Below are experts of layer 4 (counted from 0) of a mixture-of-experts language model. Rows are named up (a neuron's input weights, with its number), down (a neuron's output weights, with its number) and show model dimensions 240-319. Each number is 500 + 40 x the weight over its row's rms, rounded and kept within 0 to 999. Numbers have three digits each.
Before each expert's rows: "comes after" lists some tokens at least twice as common just before its tokens as in all text; "comes before" lists some tokens at least twice as common just after its tokens as in all text. This comes from a sample of Wikipedia text that the model never trained on. Tokens count by the router's weight.

# expert 19
comes after: " ", "| ", " (", "\n", ": ", " | "
comes before: "2", "1", "–", ":", ",", "-"
up3:500424566465507538503475531507512549513503511533504560535462554529518539543488516419358482518486507510517495524520571518472488519504454548566480540504506516571584472501453460515439523452564516560454495495459543545465528525484485553500510553
down3:521514437546478372447523468475430411454529513470533509518513451482497496458549463504460480532490500521455465484434482495505514504479511535567401625505539576440520530467475500543490509573520426537508578498477553528512422547472514543531538456
up4:518447475413476455527524472467530526397589500522506523502497483404478477508530520494497430462529515498542435524460475541496440527590529524541577489491440552504523436477490523532516537461469592548471421479518418500556509552558445518477554531
down4:535469481537467513595505538466516508484481466441546432547586582503511465528455518432482567441490592515575554443448506518579491497548490472484478494469573498500587461494499532478551460509498522452486503497468518568598466497518499499419580472
up5:471483544390529471461465487533469514496478468528517596468492509503553523522506497539473479538580469507513569577492503473533442571522553564526530497509405510486501498529485506428477460436470498553500573442560471456461509477499443496562537514
down5:553498532588553481568481478519551568527520471485500505424452454445469455543472541583540523475443540547489513448499455486549479573441459466504508542503522425459470541404559572500517509467476538460464517457479572514485563509471428495510465515
up6:513454572468520462502513451456549467421487489509528503502507498525563467509514534496502487493554522471449479481504490481446472499488543521595448567502524453558454521449536478486528490482530459502441500504532419409546511479460515501514529488
down6:522444583540547483589440459546495517474511515497490532475497504562449524449450538414514544517507486490462456461605511555428448465450520417494457497538530508571527530498526447437442580514560526487424501481470551428492429575425567479449510492
up7:428547543421493517470503495483486473531577481487490511548538501498485474476499569548541459471500481497534449499534475495478514418473480521496440548458439577489473478527453535435492506514450440493580547494458487513451416562441546467474529561
down7:471499557508491490509542512592468503528494479521502493461421517498445469478499570496562564542473541513483514471443530610533434470482533510433534471539555501479517478500527509527517446515530478402527512494534473538534452496527497520461467542
up8:544425500494502530533491498519533533538539477507493521552531493447472438491511500501489529526517486491537480482493596478463524548502532518443547547488476578515403510553479494451483492519493491559486476497485463546482517467519523491410526459
down8:565529468520516483462553552486527479504477484483488400461455458548493470468477561522533448536492559524560538517523445476460509493469510529471521452516501437453466497496462435472457438513538532498500506566512497520543491479521493496431467485
up9:363531479428454399520476450453493521446463467488490536475520579461570449545470558503470418490510534443476448495520503548535503516511467444500522520485539421535511590513448472489461431519478483458466475532451440545545543521466508513431502522
down9:484439500560521561510494410527555583481581473550481520514516464559502457487504499443516476462422486403489463440548487462417544516494539522543461533486420509525466490527555452532461450485507503471534501503518460463501523499553508470485446531
up10:522539515503483509497470515511457555468513455525516472526489519508596460471521549540521416448581507480499523496509573483370502519433524452544495470502529472526530422483481512494547515470445498491480490472488443526503555516455428458547456517
down10:495565523605502496465443544545523455540461510454501464463511521516469464442553464393447515485483529456464466472479574447498496478545519490532473458493567531525485487455497538552570508518477553544472606512505590489472435544482508500461564569
up11:466579576460486454507530552523466546453513491632515566507505469474557528525487515510441462502509511473552472478515435486481549507509499544510505542499460531535562556406506466474519520529560476463551461484476459509483495484471530486476463542
down11:458464494450528532482493566472488466447449483522445514435515440487503562483500482521582498436535405556456554542434527515472456496502456533480453427481539498464568520588553570412535476545475487421518462468615510505466528432431398600488489482
up12:529530617407551501498494582452499555472508485562537564534504462501585493509522504497537453520505534451476515561470438510482491504438498497466567498507453569579483470513455519461522537476507501521436432510485502464535499499489407485509574457
down12:561515515544566486533500409497413490468545560541499435517518429476518528475550554470491492520474505450578473492492458476503530469539486525462498517520459511486562488532578453495526507476452506497479489415470453568573499513534473485417561454
up13:459520511449461513477501488482435508429525466476457624501459531467497517551438479548523508545503551433614502581474485517453453525496532527476495521474432435458453432540566475539505451464519501590463504515564466497448519465503510545456503533
down13:505513448512539512481479511438529527461475616445540462484449497459491517547482488466576522511562528539468521482522453442485477565508443495516498524512495462425549538443466492503509534594494469461539509582438509527524455462527498561544524524
up14:464589510500425514423540455473524507537459501477483500564495489446490481469524476523442493427579500459482459581504484516514447555449414539509530500447469536556485446509527478567533450510543464526458483454488530504409558546442509580501507516
down14:491485539521476515448480511555591455505457521412544454567458527503490505486500509537396450549497481551524473553546506529483471518496485504463496498505554429515496497466469501461583464489511553478546527492524477493426558537407557483594500480
up15:487496511481495475517505497515470540474484496593469547533537510476568440462481554492529561492561482453516420491549586508349506515453498507505519481485442521578447462470525526517481475498527480499469483529494465515484510481526496516537548515
down15:569503478523500473492482521440436513529538457535423519531531428447475557492458541556542536548504547527569520523505522498517587583522474492479534494530541502515508488487494579495519486464480466458405556347472411503478479486425538517513495496
up16:465561510380519449560438527535521501489505492530429493490452421548515469491455444527487496520531503487520508499522457498536436492494493518514507476506475514453551528515464399544477471525539473519485534426508469500525514514543533586470476526
down16:532468484564490478406544455544503474508471477419458507498519436440501519398566448490532500517546488500459459486513585583554491497492469507440580480511506479554472555468561474529525524563525523510476476484428490476512564542514548514532576456
up17:447498558416550496453534503544505506533412485513449578553557459441524466515516493552483470483466548518462498485518475473501443388491379515492454522476462540525487474485492424506524501608517546557506479466492441515473490482417506494500484512
down17:435488491482534488457488550492536493541554513558498520527528527544473464435568476447465528534479433527478518514505527520438550540467599525527453530487498535492511489517565464511483525521405471525498453528540519450606435457590477519561501541
up18:481439550510474455541529414527593514477555496462479499567467515455508502520411498543507518425504490441476448512490548489488508489509436511514506475500497524560452459493420385489593533417578519500497490535498496511545557533561475491431475516
down18:554473505548504483480495521465517479437452495544536479497538475463521478544455462466526448467477566486455498487541494480471522451525421488517513518492468575451505517528511432580505487527430425558524573486493504480487528466533507516514492524
up19:470480530556520511455505491452514518545518478582455599500492432518489551483513490547471430458474507522484487478532468413544504431553495486480509551529485451502532465574521422523482502418566491495450505551510476505438563541466454486497573527
down19:528498536556541513458460494529482521590564582489496445485513495514497461502522450466439523512502480409561446519494505494489483496447461447593539451517446521410497539493490435522450520466519451471508480516521534511508493465490487472469447498
up20:472490475483482533442520504481504569544510507422507485558502506433595468434441461569412407477504491487543503562487482483535534545493469529438506579492487500471463444481486525478478550552555545479528512518413468504427515531487492535510489541
down20:535512512539460478410440476557485466510462508431483498516447462442535525561436492477513568401532449498547486542443440517566597466533434468476562515517477505497479450558516527478494502532522510484531551577499534450517561522453497486484458496
up21:494574511451481514498468491477478501461432513481493557547516452569563470578532573544493462519528514512480464518549466568447510499527446497565473487476523485508470589497470460501515489524517493540431497425482434528444503527399441498405552508
down21:543538462528541561529505588488471565489534440457568467499492481483480514508539534474513512391522563449519523476457587422498504464505541496528421546489509465502477541463496506466527432549477528486551448519444480489571457553502466513494516488
up22:503518553432470464513520539495464498467576505512492499522507480428474503486512485512512507524505495510603513538503516474449462440444452519502532528499437558401448512516551443486555523550467483573409435529498508453476511491469485481458520558
down22:565476497520492504469534512484414543523627467530573489479573535492436525490534487540468542488521525518508525465588472519491462531487551484480484441527452527506541472459481557546481453451550572429503526454461536534455451441520459477519531437
up23:513465518459458469385530535526505443472507492557416534521503561482471474480519486508485499485496478535547470498528601501476512527496400575439510574491493456422542452531584538530469518439459519464471462528415460467460513498550488498557509484
down23:504524612480497513489467487460434473447481518491492512457500531542452476486536506413509508463526505518498515476483495483421487406512491563561530493473498525530495533426510537496488511540519574534462504500475521416504473521612559520404448519
up24:488507484525421501427476500483513506401500486458406541528473444431530513517443554546438492492517459483436475516484412547496524497485514564565537520498465447437523538469556397451508499569550511541462521422487517535503497540444470538548506447
down24:538447459502444450512487524591481446513554543490452555482458451438550492509519527547464473508509421472553452525494485458532552523537534575563490478502484475478523484486480439523552454506519549514562498449506512481602499507563506557529518490
up25:474483517508505489452568482612535412504457499446548541477508489460580481458500582486488492534527573476508561446481473537582492496541451537510489543509555465497566423500508492468540491525478492474476444477492529543532589537498507484442522557
down25:560518459507474472485479536428481539459492548496477467522501488625501549503478519490467483463487451476472470547494502493508545501471486522511492481493538347473469544501452499441499509497448571519528526507510536422465476581516502522485495505
up26:507469536410552452569488501489478492557501479588487553523497553582451493438520536511519504465482524477487476468447536537518485517523490449553453508483453446569491467510496566478447512453523491509418527489541400514503517483550503515475556503
down26:543557508524537423557524469469566531476516530481497460487462474597454539560514443518433534503481518475489497521449570480472523469513476381470466552513486420496462494535459465475488513525485482587540496505518512546510468416464476552497470483
up27:496528603479529477535509570565497498497522478476528557595528434546511536495518554515545561537463506491517490539513555517412467498522465542529523478466432499561503494587523485497538476553525477576431489477466481495461477515513492452523533535
down27:534466460461466522564483521486478500502475493511467481520504463518485495484469521492464478537516551493570559522524494520473510573478432558583502534484503494426571529446462507438528504529517501542477548574463523493454465542427465486501475505
up28:474502564494425433553531547483551447526469467506524490440462526507464482476494503480555421455507471468508545454461529443493452525483458480500485491517527453444524488524520485540533525465430493513518511470544433517513533540466509487500545502
down28:497516529503490436455478489469533532445448547465538527391466471435486527469513545500518487468516453508501529505495417502549460501520434560467517553508559472516528446519512425517470485533461520431514474489469461491512622554520530486483509517
up29:453614495519503395527490530545515494461558468551391483431521489530549533480520512504414485549569495519519496512470506582482505566444512476593490521467489444434526489491477491505534571643504525512533505483485497497597527572543538486542468486
down29:547538482504453448477528473504522461497480516498428502525564528544499540503588521464539545500422543592491505514467537502573510515550440524502554445489501499523488564533487486543480555535451471557481488481484497469534428509507438490529562511

# expert 1
comes after: " | ", " |", "0", "; ", " |  |", "–"
comes before: " | ", "| ", "|", "0", ".", "; "
up3:506457513523466540429500446469487448491439470482542592508493459520576440516529558537516466488560528523490451556490475502445510522477459516546529507524469608580456485498487493418445510415510532520479496453448559514519451532428475527586496529
down3:552585446606504567511442526457544462534538475474550528506541496470447534497500591427515536556478496506554568528531368502427516569501476449590498516488509603478462445547581514508487475521470508525499461553506537441564429583484496454500461479
up4:525555499458448471529462471486559557461543502559579455494498447492487467567474521505504449449565554491482484512477450555539444499468395428479580512501476529515507419472467545516508535415509524494446511540522494444556488450484441485446551453
down4:551522483519477521476483419537460549485539588513566467468516489481447481474477449515481449516528497419493500474461488553517566480469472493458490486497452439461498458483462561544490394464500559486486491492497515484518464559522448471476465479
up5:461480491422465496520517406474465489499530505543485536483489494487489516529451517504523561502587492471558459507508444462493408536545458536462512509487373507577496459525447559525482463437551423578458559477515456513526511488501468532621532533
down5:490519514542487543540466448504586569469464529474488416483501466464506455555520507505506486540499541566486509502500491449508520591478527475464491479497447473509456530478489467472447542445485513474549544538469530556528515571482478476530515547
up6:542471472443488500456467521536519492442456506490474547499464539537518538419439604475546456483528520432431480491528502542433387515515521531528488516475531428559482477482566452457486560540493457495511546449470492520488529575508486498556508476
down6:560514500541481507572544440422541489499515555499587503429505528545504542553479566495564496526495476588524452482514559560539506487552546519478523590526508509511509448555454532495503524472494513507493450496477536562507475507502520425526458525
up7:394454591428450477495510472499516476512529441547483537572540480481473481462470496516507463487504554447530504521448472546499446494474517490518505498436463540555459484512544477465512503467509489517465476444483472529502532426481498527461537472
down7:510471476450531443515468472424506431509502524420478489454479494508526517467508597452515528485530467491472483517423457500478460517560514549484471502507546512488570475482481544516551590528474617511534499508518434498530517525492544479500448513
up8:526531454491503515496527472438574510484417490469495530472476494503583441487598485537471455511510498458497468523483491539520501558510521523506548559512493495522522461499469476508514546476526445481547503450442449502427515518494506423539543484
down8:576450519485486551507535509578499490514499452456542495529441479514502439477511469491465400468490539535415477486474480447525480438467476508457507456508543482514484520456438466479472434492457440537532517552497443524498540473540466517466518535
up9:446622542424511464532518446523526466495520461500485563500556451485581525542513517496468448495512535531516527510510455502571485499562476558481517499512455489536599530530478454514528532558513520493430463463527426513544533486378526524485448438
down9:539441510433499510517512527494509487505496561528492538456475479481475444489496522501488549484530525582421450442480529517546482474594558477510479444509467535469529435485519540561557520444441578512459516476497480552434486542587508506530436558
up10:485506491516500479518487505519483538542458452601487482540460544490529462522498529573513430503522495484421517526501518508475520509406486506482539600463503476457415379497509522451527478505462531488464470532509437468499469412491484504477496485
down10:485534516538617482563522421529464496546483510485490376551452518497479513473468497488531485500479474442494513472535516447466506477491448467457419467467460481524560519524529512475478550575495482415503567532555499493527542472440544470550579471
up11:385559521510550446425490472561499509465469491517485525532504421548583459526426499500452436523492558448542465531523484502479535596509505511521506513460499430469520520466481479491499451536528486515508445425487513524494532520546557475516529508
down11:507511412487507394536504525469500521464504504541498525578507416449505424429499477605436532524531513459493521450418485566493486458444483462538500497503502492466580547568492458498498498549468524558605533453495501471444505541458411499524468504
up12:421561507466514518519509496529526483529494483522510502528529387535546486577516475590554476495514503549513459536438478493555501476515533533442509503475451573588556554590463451491517498445566485443434534448502442525464447462447457476566494396
down12:578457511535544459468527502511496596582491539423522501569476499572501502417492557469446443507445502462544447456510460463512520502484472435415512490504570492525479490506484487471443552463465512494534488407462502611499570491450567423494493525
up13:420501557488503510517513428470480513524540470531492535533483438520512572539481543500522499499501472428578510559457450514492489582501522426506481565501503496434503493579537486419481477487509469541486479509537500429436492486428486465491512490
down13:486549457549523523518462499500512573502486558551504482533517487554567557506532531583531504527449482521514523518560514517514523520427519489565481539493518582494468507509529473543474447491478462512517488423505463486597529443490539453531503516
up14:493554525488463480493488452515494512480499502557457504548536481434486550539527604557463479481511457476517470517440485579444532553429395542496494567488479545480518570501468465461575509466540452476497547506445506549472501522476522447525422542
down14:544474523529530457489547504441485508449520500565546508475455485525397558460451536537459493536490475449453449508485487487486504527485483511584484491484603576468574443509466442483533504483577459479475518548569514515539474420465518491499564520
up15:507522518437517482519530584509508462523476483538430535532525522502509458557584620498533539520522540525477429509519511492464441446497572485528486461501483547521483441449544492472458507537495484464527504482508462505505500515497566449583527473
down15:508450434504553414522457421505486452469506500486520499495454470482448454464478558528548574495527591491512558428518495541478521506550516494543527510502529602467548516453562591458565468484513469435535497516488434499561474540483470549534515548
up16:458497534510502476491450494531516450423462484531456533493519532546540483466438511456482500481566522487535562536504460503494498604506463504501501523478452452454568455438519522529494510494526528490477533486491479457551501570525446548538518567
down16:447490505492543438478479498476486497466516418574480544460415389460515424522488513497482480524491496498465493435529547471509445481473455442475506441506507431490562594505464525493478518498484577531540502461429506480514470555509476465503592566
up17:478470558502444496492514546504518524463545481511491519535504478379467503585470440448551436508503594536499451506516398532504490467555389532531458460495509576508531473418490469447620523476500489493518539453552474533441519490455541503532447477
down17:560522471531537505502420539525466464472477478531518503466481562528503493513427551499500521552496464507438510489570491500474478540465579531526514528489491446496454470499463502451512554567499468533476498508530493527492493520542567466520496498
up18:529490516482480495437474563495567530476489511527465545512484493527572530542458572521540454447467510423552507482539533535448472473499467484527580530501518509545479415572462424511494496465502538465422514513442531517576577440523508514510538468
down18:510457540548504499477516433443479576484468559522515494468498498560493489549426539522502489534435549520423504495587578426531489503475460455520460533503556503523512538537521449506460509446464456465488530475461494488507474416522499461454480484
up19:441470515463516453492501457502484573541504460515494558582523449534490513554437571563459410427458508338473483506473460510515498554534455460541510508496444472472493466528481421472485526469508524524462510519534442514494502547487497411481465550
down19:474486442521480485477520517440486471488494545551443579499496549472511568442538550484556479509476555548505486434465443518507551518485468559530453480510518528447455580508491495527546495547520507528484435500420463496491496460466468498495491449
up20:449438572400513468410542535496493517589542503562484503542485521444576550501533486532513493518495519442505494462479461505553505498524537502532525501482488481528516578509442451550495451517556499471467525429539515456488507541537536515500514469
down20:512494537524479516469462430491425459498523516505476489501558543531551502458519492441486474550506464544452477508534459497452473515349502545458484492450481430534519503519500499536502539535494491529461407465550501489545569481470481531512542506
up21:491500530406459560476470516472472568429529484530485540506546524475543496517526491426535494540514477482577478573498453593448472442470529589548449517488500537528528545487476424565509487538501541565434517394447474537522433452500508462467564438
down21:466473471488533486488444488456498589481502521506501507537518485477505438509459364460473499526591502510529524393476514487484526454471553506489484444451518524455549473583477564500525519559432569516490521466494495536490459462554513470485513470
up22:504538502464515529489521504482483493434575531601431505502519505516465465510546457553505488526526506477507531534481485506448498495449505495492525504487440440452490478473525514388456465558513481554411425544488537508476600482492507537506559516
down22:520522425546529440500456450493524506478517511526577459487471504418389460505505437498403534521429489495463556546509447540540580531469495491479485477492485545482532495471548456571458471517494565490435565583526459488590541483490501429524577473
up23:513520520456479493494438494528449480466446472454428533542500481555510427511492495544519536494545510491585429529526480533476528485489435502477542542494482435458527491489495494556477551443556484482503551535450474491481522497600439541496530449
down23:480512470497473476568490475517570475530552521497509513489486433558539471513509413599505477525558551463553535484508492458539462458481553499577448516531483449597505555520435517567520484472479549514500467490508502503495508528541496561437473515
up24:444550443512442525432523528470526509498426501474437455524532432442534544512442585467451417485549492472483517510459378478431457536472483555467449473506460465528539504485490447461484481537507509495480529482485444584453511463484525511495473531
down24:551540560482546502525495456516530397469543560509535449534477429502506546455499555553497440529566493513472441489509544472473528508472414492498556538497456509463566518447587461490515470497538556455539538483506470509443493444529480481550558446
up25:468435540491486499511550466507512481492400487471493485482401521456560491419498527559490450478506557540544530452480480540523504488501416487489499550496496435528502424507544515488479478594477514437513465520617453550538587509513457524524463497
down25:484454526460475468474452542524395507378431476447492475600514508540470467420496506460544458492503534515591513513512593590511489524543487591552498527507546496449485470502517486508544536415466491467541526447494506443448542527482536565504499490
up26:539427501428515496486498526514474415532485470521501488530518513540441507526510584495502451460475555478463477506473526482520439460526514521558441485458512577563522506518494508472523575509488461442516541492439445475455468549501547448495501476
down26:464517472526581494484485464440504564514444475480471464518544520457479520567527456552460527501482525548449458480445544478433472586477496445500508449509500504456443478532441547448539572508510537517555516479524530479444518454493479498581516435
up27:448535576479539491511511431539467460451503488471524484524489405563581501451440569499549493515510522536556497539427529496506476492492417462514470489490433457556552495545538488452516575537623504507522495454514499425467468556488500486488437490
down27:556493601525527517479463558469521580520507507467522536467458510491520442498415511511454441544475603509542515576558459484490479526467478566509440453511492534519461499488529535540566449507498497543509480530462548524560566511472468465503508537
up28:443532493476487446500559451500506464541414454523459452478461500509464478474472568589451467449485549541481514526449498447502529486502468454524511553509447512484500506556494465499595485479497509513533502451494403454498538455488428495505466487
down28:486519542484486448461482484551459522443514473487503535543526464440461522423558500423509473464564453463607431508484514571505537435512489559481521545515570462483485453461510501431477598477495475469531498504555525495431518552429496527493473522
up29:448556525398428477424515544487502467448529474622488502462572476512544497467558614527507407458560507493527497516506500526483469457503456545544505501504408566516513463512504476450540517469446484520511492490528433486509561524485485598567423479
down29:531477538534484485542476567508499530469521512562506533471472538597511457479470532443557516543468488529451492418494512458445510442491512506472498467541527518547512484496503503491501546471538464544433572495479584495505488524505528574483484441

# expert 9
comes after: ".", " | ", "–", ",", "; ", "3"
comes before: " | ", " |", ".", "; ", "% | ", "%"
up3:516505559465451566437485484510484446469503505511456597502485571486533499531543495483469495538498525492468484539469514546426459487476578604502483446506534522581453540468560476510490498465474452551438474487543547528485531495423456481489627491
down3:533508489596463477502449471523547430455556526566484534571502445422447510490470452451474539587435623484589533459487543504442487600501492529483537530505505522494444597552502504525532543469488511499509564517581487511468523537431538507528516433
up4:494513496503469424502506471551550530414509524596481424544521444491410505541500490536504486432486492444497519540480471519524433488531477434497580489500393542457489427472512510516474483491526492536471452533443405470562523485559506503505521449
down4:616476494458519497539515504534532520507501436492500475452480477468456453531494577457487625444498445485514561538526483508560589584509573547489429472518445488459469484473461534498557428555488589473525500595542453549578468507481460481566491486
up5:464443471431501532480515410520475467433485467524455505488506419501517554557473496518511513509626594476483525533535487570485448573500505566510520435494478486589506467517501554430458482473500467505474462467511540546516509466428426522561456504
down5:538506449534505473492455436556521481504471497542514485489466527458523542547527494589473554473449540504503452500551449462556513526484518489465456475511580518489473533495533478460550452488504572493529508525577503505498490433459528473534444543
up6:454505541443465477475499506532468519502529488553547486485531502527515478457454569432567493476502501465503454498531456512483454548478506500518513550459461528503376529493482489478539543525530473464452512495464456454504537488498543502536576537
down6:467570521490497554504456500509547552482513441418570525595527539489491522470545563415455545467490554552480502435528605516475515467546553475487517469501540534457436486510482489537492489467516455470434559467509494482470446507474526496511457439
up7:413582557475461485521546533471514521522571491480511508530496430473552484531481545516494440452482477518564475490480473451524557444452456551497497547487443535592456493465422539549513557522534497520503480527490558554462443559570493531468532507
down7:502534537502535526401524413540530520571509555501473478441473433467490456546493481500479501457459520443559476456554459515538467544508523480491478451499456467499465509507531480507599498478546540470516491501480536553443399526493490443495523527
up8:492499507514550477530513540495487509535534502475493489507505510451452472508512494525430457514500432527528567472424506531502523497620482494455464582475534494543541448518467495558503498511494503524475459495451434542497511571525505489501505464
down8:489528525505482439522563533532512529524535511440539527511528414528499457494532421587536454447459487486566492482510488535529528465487464519493495525513529426523546520459501505487473409546446457576516517459511485539496513467494525466501498417
up9:461514508450509512545506489481551555465518509537529516513562530480575495567466535482407464525490568498528522504505442576472499541525501592552461544476436453513527544484445470477467539477593501502475535488505461551558574518551557541539497530
down9:507474506470462521471461458468459505402491522476530541471469568471517613431484520521510432465577487460462488469536519596566494523541490480525549517512496568452527456517457452485500493530474525530460475505496452489432457482515486462526526530
up10:476576496502523546478459443512504457492498463453522540533499519543564448526471448537506479525526520468526501496476539512436482580411445450465501523487511481516489417469556475450544512503451528501499536531526469421500494498467431501487479458
down10:572500469525567569493486534576337506445516437516511454529482578564501441503521447486515490510479485467550511457485486483487509524467519512508506549469479469515487448491554580600499517468468454474507497516497528464571521502546491489519539441
up11:455558490453531462485527445547423498390431474572574505460436464502572521522440577503390429492526545520540521535495456536472510568500448491505541494481429496493528449474491449505486457579548524513538468524481496565471538511542470497523473511
down11:550429448500509473550561495504595484484506544506515506412514463437491464404449554514576500527540454479464517439466564505545547432443589532433447431485550486527563565442523512506503512524510511445521468446479520469490512500514577521516463544
up12:509529538381483545537548523462527510566522479507534572525580456516526523524490457573442418498471528590536535580413407453488452494532464522556509487492398593531524531484456507467450512474541492520472497481494537487515515493479487496553488446
down12:508468517507440453549481450470501543488362482513445429473509569464480500503430557507464495521548513508518501467502566519604475500503464440566533505490554466501505440540488437533508470511462580507456537517541625453499475474466497518467535518
up13:509440546491504442511511519542411545572503483451420569519534435457437577503437506527493520495478490535524481516458467538486504500476475485481521625501468480453468502551496474437483521483490474540496470505517484493450559514522470482509542493
down13:454596482535485444495446489500482483569493465512510524480458505503512450526468507548442480495435535514504535532501521499527461457438581547460524502483501564489489487443395489558501568512488492484548404473455438452553521484492517499432512544
up14:516509508506430460465503543456507550516447491486440595571565457442513595477502478466514542511440534489525464575458420500507484532368443484583499498469483465455469542476546491489474543480537489481502584480474463534504528492374579549493486502
down14:452498545478511435481523461492505481462568541478502489566510513460467494403497500445534431497479457482509531508590465499482456559401503518497547429464559543526546510477545477524574536555533477486518476499529446472497502487515427519464518501
up15:478448494492549529594479468507492530476477462485482535488458491475533458439537605515588574527553469499546412525501544545449490496414524474541506495508535501522441522581501479459523538531489500508545480487562473555495492443482555526509477485
down15:528491488471536441559463441485460453471549420503505516494454522481519520455560557525523580487485413455500495509584524497474462506437444509470535472500538534487488496563499509479564464589501501464553543507474546450521508482489468523534444479
up16:435504535480428533475473453510508548526511520475489508451549524556516463477408503555485417522500557436426446535485490504513445581479572520560467536489431488508541521506506455494445478507480458521436495453479480454573525554507514473537501568
down16:419528478507538537569522446527511495506472474517499545556480388492395510521470541511525514486523447499458498549551446447479549492463532566526587412484491481457492547532525487480559575501445499526485523476476497557493446474475533499437495493
up17:431492533426484457477487524521510572492528441500486515556537362460527450536471525512487492528564556523546503572476510538510503549517491560474558527504531471545505503477475471513504552554464467511562459469487460516520488520470560480472508437
down17:494504440501510500432536503504466556449505554445404510487556468481428478489511501548479474525538532483492476422529425480479494530508500473506459512517512437492510467506469445492475586553551479457462476583494521550525530451426582481491518524
up18:472500533468537411534544525498539536535557500525487472538478589554497467438478539575512465373479449486552468503482520583483481429447496513527502519492479497500449473530427463500504513506539507469443491511480489484545542469529450498517426529
down18:489499507487559513543495495511492501462495534505522422462437490505462458451485550517516449492511539446547481475519490506499508464485547565563446523467496524539473522474494527516441503545416480423453529491544506398525490539484480509457490525
up19:408460466471490520501427465485538537570522479480468537594539470538436542518455542560508466446492526492508487453545465471513506588510469474488475508496508517479496523508492486509450545492472577551395584458461506500512547437540543521419479531
down19:528561493506593526529498493565543412468517477529501461506440498424553584388548518449564491563553518546429514491537514427557506521541472482532462534521476530486457528509475517530417509506443481465417496511550525497497481513541501486456529472
up20:504468561457468471451535479520468594578443501496495553527486530496614423451486481568510451509506545479469447491465578503495486449512505451499499545545442495582458487524517497569496514482534456509526511537475489523495570549487521444501483497
down20:486543478505515504432513415482437484474466476472474521410479524416529511519543509510462541507589543562455568491468560510596572525502531540485468449494507459537625555506520480521519500538453509421516488458497482495446510502484472459423453493
up21:525500538472407482520473599432488554470469512563465599509446463421555530526465497502502488544544569487536446492441476556395490492425516574518520442523527523544496448450487510468559482515529564511522483463548471512470501472494509510512497502
down21:535473495473507499523484524504524543467544527583501480513576606482452497454486527479476518450484512492494445498501575507492480470526503561499529473483508473514524412604415523566498473514468461502481459532452524514470471461499466393490576458
up22:490533523434487487454545505476474526456579535560475482464552457461502528473515433506541454474494474454583497527456525495481482453404537523522517507494396496419468479509497473476575470526483489501420420568460495482534531471595472430575517550
down22:499567546468484501527469443407490494451494547523537466545521499570452492577546521487439463398401475542509494448484458482491567487507543478534551491529461566483428486466456492542496414462475521538451499600474476449509520452497456587444493510
up23:501433498433578492492482484472526514516518453529383527535532478552569469525559478606485527505561520540489455493450522471484475488428485484482500484500486468517480486575539436528454551476467544469521478436514492481451475472562470545567532532
down23:442497570473547530512418547528532481454443552534580462493523500535571537507538522491470546536495576483480490484579531521501484504491524500476471508492425475489458495574483491470451497477431522532490502474456538436543464436485505493476505499
up24:496506470530457543505481499540504486417459479471478476500562482450503509480500564485451516495501505464493413562432421522440505538489531577552521590484469566515454573540546509412495489510498571527531493441463462532491536473430471548536503461
down24:549453497482529479521517511563412451526526527470559499572438487483522460496448508510491452559518428509531441560529546511542504480509511506574530535513587507446548456493446566567531481523515557469530536458530465491503488530530437462554544447
up25:402470513483521490499539450547528514549467497456509447492468484511523464489534566528440466457574520496528471473466489478522506466519430493491468544534505529556513482480538533518495513490495475503496457495484487554498532492508458535512498547
down25:474518489478511524489517470531532550489553539499481459516549440561499469486550481443532547466510511554497506499536506555555498586502523505518504473512481523525516476512496490529498502445490520497513559486511535466492503546477555515496482446
up26:536499534435488547517530482548444456496530470482527489507504537576424458470520520535506471519436503439495465511528536505482426556466524459555484535465484499563481407480567532558472489500466479498469528538508426528507516516494537508516540530
down26:552491515502528495531507513452461550482472502441535467468449487480477503540515489544489556545499556533497444437435465501498569470521452465475490522524508443421520562560478455485488429446541535458505525450473508513479507460452506421514507514
up27:485555535475504451448576462478479488440532487483475458545548455488549472489473521553451508519469548448544484537530534543448463494461476505519480507475422427493531425523522495487455477498538473521501453502488531507508504526502542471539482518
down27:547496447549421504467502423465473438493510565475474515511542481563460479467509480546436546390515478442538429477517494512462548577479520562540574497498533480486506483598504513490567483499534500557523421490529489526495539506535504587525475537
up28:449504560462464505503566478465504480527498465497474553523493479509484473519534519538478483520467488483469516542435450535486465545506488471558450445488477406493490525516559438524583538520457431482504516468521499566446522564525518510529445458
down28:514501468488499516567504521507440534500476541510488521492561451467532464452442429569505578472470459487491515514477422493534562529516596566538529492464503504545502539447454497498465605583493491519455438481522395464498497475474494570469509534
up29:451540541438527442538545495485523473473442479471430456465573511532524521558439573547488483478483497465469492541501546529466438510516466448513485559500499500501529480471470523455480502586506513502557492475409457505593523547497482426566461482
down29:478510540537501573503505512423500476541506563574513531473527560513541502511489467499535485628426486510529516508571563435498414471525585460484506501582477451560518455529502496492528465511514471555478520561454554551510483519514498482445446468